From a checkpoint of a small mixture-of-experts model trained on Wikipedia.
Size: width 512, 172M parameters.
Below are experts of layer 4 (counted from 0) of a mixture-of-experts language model. Rows are named gate (a neuron's input weights, with its number), up (a neuron's input weights, with its number), down (a neuron's output weights, with its number) and show model dimensions 32-63. Each number is 128 + 24 x the weight over its row's rms, rounded and kept within 0 to 255. Numbers have three digits each.
Before each expert's rows: a language model's description of what the expert responds to. This comes from a sample of Wikipedia text that the model never trained on.

# expert 9
What it handles: Cells in election and sports results tables, such as Seat change, Turnout, Party, relay, scores and coordinate digits.
gate0:097128154107134153091155140105127189123123129114122119108130158172100131141141112130121095127129
up0:117158073165165133134158135121115147075096146158163101121098124146090105162141123159169153117130
down0:147104129159153146144124159127134147076142098116116158135128137166078107135099140115110093117126
gate1:139135077116130139145181159134129136145123109109137140095160142120124141138133119146106083109079
up1:105125159123140101091106077120156139092104124129129173113135110097143116135118113076127158111120
down1:129157099149135080121153153149135124142151131134127104110168145084146118126152115113097124111144
gate2:113105098187146095144075091125134116179174116114096118129115148112066097163144115112136101126152
up2:098116137114140119139108103118169113134112123114139124114111118144209107150155151129102107135112
down2:111154139149143157110112162170164114176138097120140120118097090140103142095150101152108110154073
gate3:118126089126155131152117153150093150115093141126154104157108127186096128127130163136132111106105
up3:159132139127113156125150102131129153124138125136104145128107149129155179126082134138100127112152
down3:092111148102151133098138109156141138160136143091096144118145110093125139157158107139135134145128
gate4:096143124137096134145091112149140156151165098133105120135119120177110087123113144057136127064103
up4:128105135096156119141117109126127131090121166149102158111137119146135110124132088125105125096110
down4:124130120119146171132192100126137147117137178130156128116112189132108176141074132125120142149096
gate5:059099102074125107122134140104118157089100105117108161136114106108139186101132135155115124125114
up5:103161101122105097065144151099105148127101135112136112155115179127109123114110152171107183111147
down5:115129116108138103150113178171149147134135099112073139122148154148105148105097124134161133154127
gate6:124133142132113159130170136116089119084095062089119130097090149182120131138113142123130120121136
up6:131135134116133124145122156108113138133085106140099125145138162140107095134175133181150144162128
down6:114111163105120108116148122167123119172129141113129119135140131124123107111091152098159137139073
gate7:167115114111161128140144109116157094147130123129194154112092107114103174126127112113139047128153
up7:144110099145143173127138164160117138114134092120139147151112135090166160145175148206139120068124
down7:157100114113140149098176173158136155110120147127196157156152108139110120130121111121096134158133
gate8:145096153107080147102135165138121097124132133119089130126122153086128132163131120138137159141099
up8:117112142125090138170084122168146096119149156138084133077147214104160097151142107130132122146108
down8:084117161173130144134119107117119107134174102145131172120164161141185131132174113165139080082094

# expert 0
What it handles: Word pieces and verbs in scientific or medical prose, like production, lymphadenitis, transduction, consumes, and modals such as can, should.
gate0:128150149133155088098117103147065094152120169121177108129142109103102132137145127139143116127110
up0:123171175125141175161124099145120102112117154102099155117139117124131098146141147113122143086134
down0:152134113121133139127188080099125140105164128102110118135158130115111107111137171130113123117124
gate1:137093138133127166179107152134140155108105157176122117144201108111125126139158125101124110102149
up1:114116121146102125139105108125155149118105167135117140124143160068114123144107130137085165171145
down1:134143129125144133119074110138108076101119111097156107145128088126124129112139128190153096156080
gate2:143152102155128098122144128132150165137119150160140133103129133147107080031126155097105116136185
up2:123115121095125139157139140122137147121136112150088157130161114169142110141128055102122104125114
down2:160108096135125128094124116165130089158160172109135096130148138109163121144108125114130160125151
gate3:085148119163133140103135104123140138127157098157147141165120159133129131163124156135144145132156
up3:153096125091090136136124156146137126104124129172145146135109167145148174141127082123122119094136
down3:112149124115123152123161111141113120143111148145147140079139128142122131161111122118160147135110
gate4:133111122135155140123127112121144154104154114168121137147109120157104165154147119099121138130170
up4:160137131121094115110075120163105124139134143119116104153105151109145188188135095124142121198167
down4:117121143091111114097122138102141111163126159109130086123146142099103134093111127128128133165149
gate5:148145117147101140122080104146118164106131116145106113105122137054100091107143091110115139157157
up5:095194150131121155131135120129161109105166107107136113180104163152170128132085081171125122127112
down5:102156117116112157165127143107150109127115131102120134148149171158153112082133133139117076157115
gate6:103119152138066116110140123157124135111132098120140113163145133126124130136129138149134168162122
up6:151139150133092139144165148117157153117156154145113127160124127181107137129135092130097154139101
down6:138144166158102088110116099133095116114184143156153128141153081090114134138131117097113161122122
gate7:144181139110161141148131119125135131088171152123103145138160104124150124191124156123141095138147
up7:159118104140108183116134117100129118097104169123192118092111116099143131075101155149166119154167
down7:131120151128125104094129115130085122150128128125112133120100146159139110109119151128109131126169
gate8:096156117140123124112128115082142155134122111099116148133118110164112087125090146139107135151113
up8:159103141115108117118142154117152142146069139137093097103183146140133143096139143126082085103179
down8:147085127080172107153147141148102143130124108145119138096135180101145142161146160115140115079112

# expert 8
What it handles: Military terms and unit or ship names, such as Regiment, Battalion, Siege, Corps, RAF, Lieutenant-Colonel, HMS Beagle.
gate0:146116121116132119115115102143129138132147116113119156079148166157123109116091129084132125131101
up0:127130157119192144163128129145164080125141128116166157126111088145147123099135149097159105142150
down0:111154141116152153139125114153122152152126078129128111111130147122112148117124156122123114131168
gate1:141175123125121098112086103163127140125095129156082092140176093110141088129132134129124098125111
up1:162111133123100129142130158143112110117133147118122143155106112119115143169113138166109105147090
down1:150128086127132127140159153177156120121151138133104137157121148103133150118072131159140141084129
gate2:140084106171136140140114120227097090101143141105117092166126162147108156123114129149163145130140
up2:106139126131149129140131106147149099126112128161132160136161139127117123140132161135140175122169
down2:091145095077116130122084109106159111159101163110171169125112135085113098153150131139153113114116
gate3:120127140168121096132127126106130104119155107163116129152143112128175135114144116113113143155132
up3:173131076116118103127110139127128114108206108102110144131115114090123136147148154131144146109113
down3:136138129152119118178146127160076135155139171082126137166128107148155124153147103172122125098140
gate4:115165121117126146133146120132098110126102153105122164148109100141135147085151145107178147100150
up4:112130116165135128111113163165174121127144102134103127120077150144151180117142144142160121180163
down4:123088147115185152137124137141109148138098134103159138090090136067063144126098160110154113091118
gate5:145141139147121135113140166151122114095103091151115136100109147108094092128137114132149150129150
up5:134131182138122106088122135144112076120123092118146160140119151128141095137099132122109129154095
down5:146189128147147158120150099136092158122098122120135122101087139103148121139156125111116089112155
gate6:152112164124118171118120128148113098117126092135130132141091162182104165116102145140123155121185
up6:126134133145092153145106131172108098105140154087121122098081145095154115162157134147105215110148
down6:108123125139110120104174126130103150122144117090178144125134128143088059130175119095105107146101
gate7:077105131111125143123135114138082119105128182108139099129129136127111140162140145113094080114156
up7:101127144179147150148149145092131116136091055121096081091089115173161130086127093118149187123126
down7:144148117102140138104138120106126097101147123092159077072126102118128086121143152097130087117151
gate8:120138145131096074143099136129131114125090145124155160126135145132126092135108141124166108161121
up8:106129127118125100125122144106121101123087162128142169157136129127100114134124187082132115149090
down8:114101135144110111143163138105129125153089121119158111151116085144141140128134129103136121146115

# expert 6
What it handles: Legal and political words and large figures in results tables, such as rights, police, appeal, frame, indicted, massacred.
gate0:121121146123128070089105115127114167127131098143138115115123112116139144133154109097120122128156
up0:146115140093130115145134112133145153145109129103145130103151121123119109155083137097154115116089
down0:117101096139176158118164130117132117153162139090152135111113139116101120128093124132149138144129
gate1:109131160154129168148099115149129101151117092144095142178103140139142096177118118088049107119112
up1:135150160122136134116164127118102111111141117183150112130127104135120125122128143097133109116054
down1:113134125132146113111112129136175130125124112104116124141188101107148122096131105152106135153107
gate2:109132167133097091106163088130137138131130107147149110126134075118110175102089106133130120103137
up2:109104086138148142146138142120159158124145114115134113107147144130094144146135152128109107146134
down2:132129123146147103095139146144122087113152098154134153110106111130137189141131107128126187078156
gate3:116147160116125138122164149124151135129147110171161149123150159108124094130162096060139165114131
up3:148133136098130097100119133103113092133134096111117159124102104135131150075105097114162110089143
down3:115158161153108116122121109118106134134147155128138147143121157125110139129077138155108096143131
gate4:068128101190131119143126077134148109158100111140136154133146106137136137156111121105123154124109
up4:115115095165151130135109116122143102105127133108097121168153119119165134153101133163101158121166
down4:140151120133127102156098137121125096124136104092125116089110117149123122083175157090126121195095
gate5:133114167187148141175120125153125138138108148092114119121153137120158122122121085129131133094119
up5:130120105104095127109155105130130162125111095129139134158121124131126116137109137130095141138123
down5:094140115155160069145093122125145160096150135117134140146116132135111103146139159153132146098117
gate6:130132105100058118111107110085125131112131138152094131110108118136118096122141118106100129155123
up6:148147122143105158137133143095171124097102143125128119133104135105165118086147164136128193112133
down6:138092119086114150123115147140104140074124107126160137097121126139123139156079099146096097148142
gate7:118124117155111143147158142127145121102159098084125140179111119169119120105119101131183113103109
up7:145151126114127109145164182109114153117107113153112138124116145174101148106143121118158141146100
down7:138129114129171096106123102133113126145135101102152115125082131147139155157115124164114124087155
gate8:138118117138124145085130157145127137066149148118115147146141181111131123097133163119122124102130
up8:134134129156129178148139120129167131151118151128126135152130118141108186099109177107139116164118
down8:121117107126132097108156127146129128109098122134189117113099100139152076124134145150079185104125

# expert 3
What it handles: Tokens in biological classification entries and species lists, such as Binomial name, locality, found, †, author names with years.
gate0:133131104146127098130149131144121120134142116119090101084115148141132126110154146111114131128124
up0:113097118148130089130117165178103119118142092128196099148076152122108155116128142138089111124126
down0:115139101113100116151148151125101081122148079138142129140134141147123097129136152155134124146157
gate1:109132123103098158116152086175083121135121127139147159119144128126133089154135131121161119143124
up1:058103152145147128104149114109086092097165089068148130120169151161138124133087098109117145132098
down1:145181130133136117086139157113103154139123139119123132129116145117170123140146167085128126118165
gate2:122150159103139111154137131109142157072116123134123118138163131113115190148090088105127106137117
up2:115159085115100134154152099076120130143130166113155117129140132120098087132103145098159160083125
down2:178136076125100108080136156108126093109137151130161154129128090136147093124148118148140123143115
gate3:136093127129134130073127117143136134129101136094096080112138144142099109113135156143183098124139
up3:118137146133110167149099146168134145112135093158067125088113157146133143103130163132121128173129
down3:099114118101108136093138108119158139123094113098090132159139171132110121156140134114118130114127
gate4:138141146166126137118129137136128131122155129044086115144137135107118130109130135132145090128115
up4:113175127156149137157131120163139117119100153140136157147197166139134145128185135159178151144101
down4:140141146180134163157149130142070126188148139118139140086137151106153168102131146156091134132162
gate5:133111070141122107141128147169139158132134132095131161126138178069113115180138112117159097125166
up5:139107126107098108117168138159116176125154115109105095107144134140147172139110112125106067151162
down5:133152187119132145105193160115107114131111114081124133139154085135128140144117125145121104111162
gate6:132129105095118109141149120116080119126099109143140168148080144105112112157122126142145119116099
up6:130121117076134134137124114114096121138140151146147071137186138136107122149170104102097085098134
down6:136097088138138098141129148085110094156143097121152138132163151117076134157163102147100092086107
gate7:116123146132141148109107117114118130115145100123096121078134150131167111126151070105131112155162
up7:139063115141136108155103142127170108128205120161125137170124104131164133109158132135118128146127
down7:080151129127121126080115131139129101109148088195141106106105139129108119121101128115119126131136
gate8:132117111130102159106128119153147132125126070107172126101100121126097186156154135153139154175097
up8:131122102109079150109146177120187140109111138110130145127143136141121134123135135131142098135196
down8:187137114098103147148187133142135126124177124171159112114105120142095102116154092106160088100165

# expert 4
What it handles: Tokens near headings and in first sentences naming a subject, such as Championships, church, Arkansas, Species, and page-title breaks.
gate0:116102130153179158140141132097162158147110174097100143125131162167124125110104115164119096135162
up0:135164127159149126154112138117142081086146115146111127116140119087111127094154149120114158143128
down0:140161104166107122133120135162194121114139180132118138128113175071115116141180135094179124150137
gate1:096062130102129134098097147158178122092125113150057114133128123148150137158109126135104143111118
up1:159167127168149106120135136121140144142120100139080090157101118154139109122143131125116144120201
down1:128113092132104169127103110165129114119126141101101082117080113113112152132109106094112123169081
gate2:079093119131131091129102139146164170142155161117103160137156139135176114143157098132123144125173
up2:146162127138157133088155112105135144134136133123129137127119123120116158109171101134133130141131
down2:145130144134124123178149139130108120126139109189134149086154159167145126137097135091098109134122
gate3:157086110173118120153126124166139102132161159156126139099145110138162125127122112110150130129105
up3:100143148109116139138133102140138114122117100165137130119188113157165149148143131119101142121109
down3:148135107127107116102164105148103081131138112132095102126111130144128167114170125118127126202103
gate4:139126145061125124112124101114162143098070141082135143154118138169143159141116138168115130145131
up4:145154116103115128096102129105146114151110100147120125131130121144111131100090167137155124129090
down4:146108134173099120123201145142113156090128112148116099162093185179104148103152135129150146113125
gate5:125131106179091171108131136082129135078195158088096083077107112139106120143094141122173153128150
up5:109158141124135105141165166143081115146160142163135150144104132093132143139103172078103123146063
down5:143131122153129160133131100101136096116112120104115148132130185141119145146172096146104092067115
gate6:143122130081150105057137155132099088128164173093089125154138125128152131129127152110135115131122
up6:106126090131087121127087137148128097100105140114118124145165123145113194154136134142134113147138
down6:127197150125124150129129161130112152109158144119121163112144135094142133097117172158109137130168
gate7:089162127133151099089099172084114148117151087146083143127136139150151125127095108097126134141117
up7:128107125134136109103166167114142119131151116120177132164087126142075148131119132128154135156153
down7:148106094108094087141136166123104123158108118152123163129151174119162164130126129113122198040127
gate8:163126143144155114141104086093091163136124125151117122103142136121099117063137100075150141160168
up8:158146120168132158140133125134098131144136091111121088148111076147145135165181156126146130115167
down8:135169173161165139170152164146154161117112098090150159163065136136131121119120151106121105158116

# expert 5
What it handles: Tokens about albums, songs, bands and films, such as release, vocals, bass, mix, motion picture, and critics' reviews.
gate0:132124166106131171157141150131126179164070130145128120109118130113177132145173091148119166133134
up0:132145118132159106119121129101155101149092141129133149142142105146157146127150159109134178143153
down0:113157124150141078092154091150142122122110108112142145109193126119196118084131153125127106117187
gate1:124137139100101139123152107193168129097107108136118113121135144122106141116119107141157124102134
up1:130105152145139133153134121122114112143146087120128139137084133108147120149169133154081136160134
down1:093109120086167129112116124153158147118123142129153119134158132114147151126129086115122149100124
gate2:117124070172152102125139147117137123131123137171130096114115114114142104149124118092145148137138
up2:114142131167100156071133128108147165135126130124172121131151103134112113138138136158103143099103
down2:091098123105171201189108155152126103062111149110154124134155131117108162157169110147117128127144
gate3:134126165155160156110145138159134116093080113170171148114159106135144146101126128138130111142151
up3:133143131092120118110109178135143141155124100125137098187145179177158108096092167158083113098113
down3:129135110097149099098096124121142114139119133163117130141152109115151102162138116111131130124066
gate4:098131121142152152148114094100150083138109142086097153110088162117117154115155125116131111118138
up4:131119071118108147151149107127098140125133115138119131130114133151125109110067192136133149122128
down4:130110119130170155148129128134156167149135149091108145106146111166138129126158087158155095133140
gate5:140130138123136106168099096158145106138169116141134100098145137148123145113083122097132147092120
up5:133140149105139102116155111134145110115130095096173106142136176138140162122148123098084151062144
down5:090093120147125089080147111155156109102154127121144128133140154114142104099125138144112132151181
gate6:092132077148159133143142143148085076164139099137162120123113140117105139138148165149090144134100
up6:140130132118080154127153129159171115134138142156180119113098162101133153128156090117124163101153
down6:159138154104103104130148095189138144172163126136130126146128136104142136145167159125114142135101
gate7:084165148082159129119112117150149113122149128188116157166123125103112140103123135168142098157114
up7:144121120126087139170123114113107160120131138125155067123094146149177101133154071098116114099117
down7:140120131107160104143110077144132086155091157129138097134171114115154149064116092088134057156099
gate8:156150112105150113139115114116167124095166095111097120088136129145114113089060124151129144148120
up8:129111129098139147134119161140092143106136158104165117116163134081154109130122126141140130155122
down8:126127100147116105138163098108107136091137121115091136129152127131120144111125115122087082143150

# expert 7
What it handles: Spaces before years or numbers after heading marks, sentence punctuation, and name fragments like ibn, Khan, ić.
gate0:159122112095095157151137115061151143107116123089095110129144116120129116124134094155127091124147
up0:104151144154143110122102098136145152113160167103176158124130179138141132117158141168149087143121
down0:122125117158149098124040134101101100131087140101067133130168098133108143124133131125128137115146
gate1:120127108141106159143103117146117133097149114137145138089086165090083137090123120134164165104092
up1:108110102142113157161107135138115097148123079167113107134094155170195101130075123130105128160133
down1:122125125144141124149095154146128120160105123149106125118096118166156094140118137142095122094151
gate2:175081129149129107142108105167098105157119164096146158158124117128159154138115145140130139139135
up2:128133116135160092137096128117131093153146161107156132137110131156098112111122140090157139149136
down2:110100096107110129159128137118107105122123105118104122153139125146152112099081107108138118140125
gate3:176129137124107169123133112155091139130129136111119157123124154096122129150080151104114121098096
up3:134095151117131139113123141084154145126103100155137078165130113139099123091119135169140105145140
down3:130107120185119119151115123118142138135109096161105130161121122125102138106139175131126133180115
gate4:106126128115114131156143140170117104103117135092114120122141143100137106115166111106091197154109
up4:150132141166183121137160117170122106079111125097147137115097136112140103112137123091104147126082
down4:161145117098145192151129154135145157145154131114142123116132130118140137152118152092146155079184
gate5:141108109139114140123107125153104129133210162154095119151179097115118106139132103136161111112068
up5:092122088130095118172125153128173146173080153118112159120062177117138176127117139094154126143163
down5:123124116096127167159108130167107149140126125126126131087163101159099140125139129129095155183102
gate6:117116108137125173122130151194112119124124097108129124124142151120144124103134146127093133110140
up6:149152112132112056112073164093102119174103109112148150089112118150119088128109091133126158152122
down6:152073144104110140080150160121123072145126103091077116146121123089133124164123115103098097131128
gate7:114144113144130099072122123167123136125128123153080127102138126137126140134113108146122139162085
up7:135135136140120100106127167120124108098082099087102120056122148104122106119109132154117111139129
down7:106126123171136081154126142139116154163118126147086161164137123140143115106134102166133141155091
gate8:169155116137072157122146176136131111155142082129122149155096144139107121120117131103091114115127
up8:115118098108073115132112144160176133155147142145122162129103124091124137171117135118096102138156
down8:107111101149132157164101152132100092109077132121153124127112135114075140095148142133133123109116

# expert 10
What it handles: Tokens in team sports careers and stat tables, such as goals, home runs, field goal, free agency, season numbers.
gate0:140154160156147075125106149135114131097118158087114136102141134111156081127143158166147131129086
up0:163082117092104145170145106194101149177126163150126118164142142117118156135104109134102114132163
down0:082132112110145112118192153142143121127120132151113133133134133161142167176113171121115164127169
gate1:135167106127178123115131153141111107081082143136138167157113124140136126112121119105115147089089
up1:095130116118181124117103072136148113083100127136149117133147125147104167157087130138135114114117
down1:095118128084097174145132134150154132161157142149135122107179098134129135097135122128144082133120
gate2:109132105118138101071117100072070127141106107149147138136124092096100085148113081137143137134097
up2:075098139160150170197120125157090116119140167145144153089138124124153091149171131104127122145126
down2:089117124121131181112119136130097153124128115126131094104107168124102129118104117132095106198139
gate3:124121124145143117142121151121107118100130135123072177093153145128111126160120137117144149148143
up3:136088142141116107118092098140061107123140122154073137117169130135156109161134115145120119148081
down3:116140139118108121097122148107113096139116130123130136103111124147103100075131128141113118093165
gate4:149123138135145105157101185117119125120069140146164135144125181141107133145156099156214125149147
up4:163128136135097118111113120078150123079123099112068148128172094127113176130140057212090108108117
down4:148118120172113165142069126133105157121139154111160116131136112121106134126170141104115124178116
gate5:116097164134150157155114158152116089102126126132163140130188125133165135112197149115116113144123
up5:118136121168137148170161123153131110149114124105081097162124113110123103091084134178152151104134
down5:129149121126157081090114139162149178140116128126115148107134130139155159085119122110129100124128
gate6:085132118142060100130114117132086161154086142125091129107131083108153132142162149105104142144102
up6:142164195135101111144140154154161178094121125173127154111152156106102108126146133135124109121176
down6:127124129114116133118138124152147140082137146126139111103152122102099138162164140137130161142135
gate7:090125079132133114169162117109107150145182099144110113110140132072123107149124138108140094140100
up7:140135142114169125118136129171108145147144121130112146067148111143129125077156158115147123122121
down7:152118134127127143094131159178133145149112121194090146125119137136086127111106105133098132133138
gate8:158128138145092122082107136168101107114130077142111074135143153139159078151154153102130166141132
up8:158096143132105157188117107132117124158162136127104164133147126100104133143141118127105137170157
down8:136104126100102160119164132132145157144160103121118122123101145149107112143152132133100119124102

# expert 1
What it handles: Words in descriptions of buildings, stations and localities with coordinates and areas, such as columns, casements, served, sq, built.
gate0:136123163089130119107150131116162133135141119135153166115154083159141148159158067129122081153111
up0:113137207089114099118115117132111121166132131110084151159097146130120145148133106089130127137161
down0:123130112117132118120169167115166115139112134140138100140133157135085134184154160152104125075133
gate1:126078108151106102103152093140117131112132154088078081130096111116116123116129125155143150131132
up1:132138149117109111122105141123125103175110100146169159134162086120079162127137169142143136137116
down1:082173140126134123114109102109129112141117116099109136112137171122101123112129144083124110111133
gate2:154084152113111127121110129118133140109125161155141151153131124128155100118109109116158102112094
up2:108089142144148113099120158148069168111150131124138131108093175166135143114133110149154152162184
down2:117095076147144143120124102122121163168085083144160108113133148163123149137109059130146119160094
gate3:127121139130065140122153151146127134085128131100171114141107130159097118123121125112152143158158
up3:096154119119138161126157097134133157164151140135132141088153138135105129102113104151167158135133
down3:127130070121115171104125164121110120121109121122144136095106101129117138146080119099135144122148
gate4:107119118104136127114194139154145070141119137139134118159134102128142092115097156120107153125125
up4:124120155133150137129138135137119163152120108142103149134084097129106130111115113127128136127115
down4:049163117125149076108119136104124103131121140112096139119122098161123152149096144152153161121144
gate5:173141117120111132113169128137108148059141135102141135143123136116119166132131068092100177137165
up5:128152149096144093117057128150182129128110137154107145155139086142134142138101120150132101141108
down5:139152159138098124115112128125093165121143096128127123128166157129140141169146148108140129157088
gate6:151148144166093133138125188116121127103145116141112067093165136132142147078142152143154091122130
up6:129111146132119104124085079116065108107128139159144134134137131154127177122123133129127091178092
down6:137127114140124190129130106126120105179136079137135140109117123070145097123177137126121095079162
gate7:119091128150160169106104139080128140106093056164108133138115120159107124111104111174136176135125
up7:159147081158153156139115147159121160115114128148125136142098156138175144145108079148142106144108
down7:137177115125135128125113131139128110130162118148115137088102128094141119087115128141171126111135
gate8:110148131092132142110129107123140115104123135129142148123123141117113108105146108098094109142174
up8:131078118124096146100089072132111089143119151118132111091100118139141119147105171116139092120144
down8:088159135171124205132120099153147133097149100120134138165110105084134190136104137112147092078125

# expert 11
What it handles: Player names with country codes and set scores in tennis tables, like 6–3, Marrero, plus career or work words.
gate0:114165180142157144137119130141127097086111171078130141145123152114100136140092137156125112096141
up0:163144087130104062128114142156112148112140114102155120155115140158132127157129112156124100133130
down0:082114102112156126119131101134131115094139103127110122141146144129103139174143122141074115060147
gate1:094103172170095119131115151152118084148096126112142188097150126111124141117128125177167138121129
up1:094108140173124127134133125134108135142150115104118125114101143099074141161092068138153143195117
down1:107182106139096112134137164150136152150120135136137110095051117134154144129097153137139117147162
gate2:136119134124130106108108132151141102150162165109166156096176099132089111094129148142171106098096
up2:149096089122126124174130170138113091119137151139163150117104118151131111145124143125179149115107
down2:158167154111155142117135138126155123158135154190139137152112098103141118147138095093125138136167
gate3:118126152126094120122123117134118099139076106108086164138090145107110161139153140149112124117102
up3:141126175137170110151159106126126141128109115138113081148093117135144106144131116098172160128145
down3:099097130139114115148135137141130140089136103067148165132128111144131089172142122133104112109090
gate4:113134161147120161087135152140158117107166107126105158095133119162149128096150137115113113142116
up4:162124124166158101158080155138115126119137100118181121132098119134130137092128096123156098179091
down4:107123114117084101136128081168130142100131100082110091112136133119078131134116152130172112092130
gate5:117109157121100144154151069151110132096146112153120111115139090132127129125128146104134129127128
up5:121127094174127138120163161093131095139096169137122103119146175105114170134158143162077153111108
down5:154133158135122151141119164099135109107130118108156163100161135167138103143139159117108109105169
gate6:126169112144132086146127139075161133095087100138148169161118156144116106095123155132166147118136
up6:113105125121136106127098057143120121179126151106125125155112139130095156138110120141190143136090
down6:107141082120123134124172102129100193124119150135110130131165117130113147140155140075108106127143
gate7:149147152135176141153151131149139108099122132104101113187147130130110118161106131105141128127118
up7:135117080128130141104149125181138105122137128140133132137146140107130166099155132161134100110185
down7:140110103111122127179103144123127127112065151127111129142152125096126122138130159138145094152168
gate8:074134142155102118138136118123089141098155102096142116133129089122089110101142149125078083084138
up8:109135144132154108135147098089109108129131141134144158157130150102103131101144123100185166127138
down8:143150081126110133097133133150148116148091101139085121164153130113131101083157098141135117135107

# expert 2
What it handles: Tokens in articles on radio and TV stations and news outlets, such as FM, station, variety, News, call-sign suffixes.
gate0:113149118116109128117127186131134146123154117138131146137137144096135105144110139096118093155109
up0:129139160150164146089128128117133140182163117131147142121149136137107063167145092081151125163139
down0:107122120140151098112123129125108138140125108135126133126099130130155148113126130122164157152162
gate1:152140131146114119084187142134162133145157092101122117144172131160147108141111079117174185124139
up1:115151099067119111083142121117151103069113114175146088147145133117124080139156118127121130145082
down1:125119120159142149133136162107070170133095153149118137125113126126136129122149156157108123121114
gate2:119092159101165123153153141116101137127157104129126152104109167087153123170143121142119115121128
up2:107179153104097136090109150125168104099118085166181088134125118144183127148135144139090115146142
down2:132120111134150149126103095151137143147179172138127123100165147131137126125132121118081155162115
gate3:130098150095114120155098122153164163091154127119139149152189152099177131124114151145088121114120
up3:182106138126138086146106122171116107124181120105130091132104137128109133126115127117119120131159
down3:138091080121129139139132116133081091103121158117113160094084113139122088120121095121149142102091
gate4:128122138171129102128123098157114101097157098139116130115125188146112182144120115140152111106123
up4:145149145148156127166169164104148107152152114075121115107139153148113123145151145126144128095109
down4:156112134144130064110152174164123170127150172093108141127141158135081138112062143129095151121157
gate5:126134078126135106071167189166129141149138108114122139121144092128140141129133084138178142134119
up5:120140134154109144076161128128082140099122090124137131152131151114138111117125121143157144130079
down5:113114084167138104145080137136108144123139135097117113088089151135131129115118105106086105158091
gate6:136146159158161139162127154108132103105172147097158139143148143101081158115109141087166152131112
up6:133141094122101105167139104154183111161118137137129109145124138137118130117137087140089181113139
down6:126133140077069102164091164136118129123150127119134129108104158125115136132138132087145130141113
gate7:113122115136102124115106130171121155137145115103111177158163148152110122132098116146100152120131
up7:151168123094121116146101123149139121132123103117155130120095177168139157136126108121141152141081
down7:151135122124169100138148146110087166133105146140110149145106101119155113112115136115151168106118
gate8:074158120117115136110118142134128135091165091099114165125113177098131093105092136078176217144100
up8:129144133126084127121142138106134144118150138152180161142150123120130113173147118113155150119117
down8:090122123122180150154132108149132172158129131118111134103135102083165143120114110100091145092136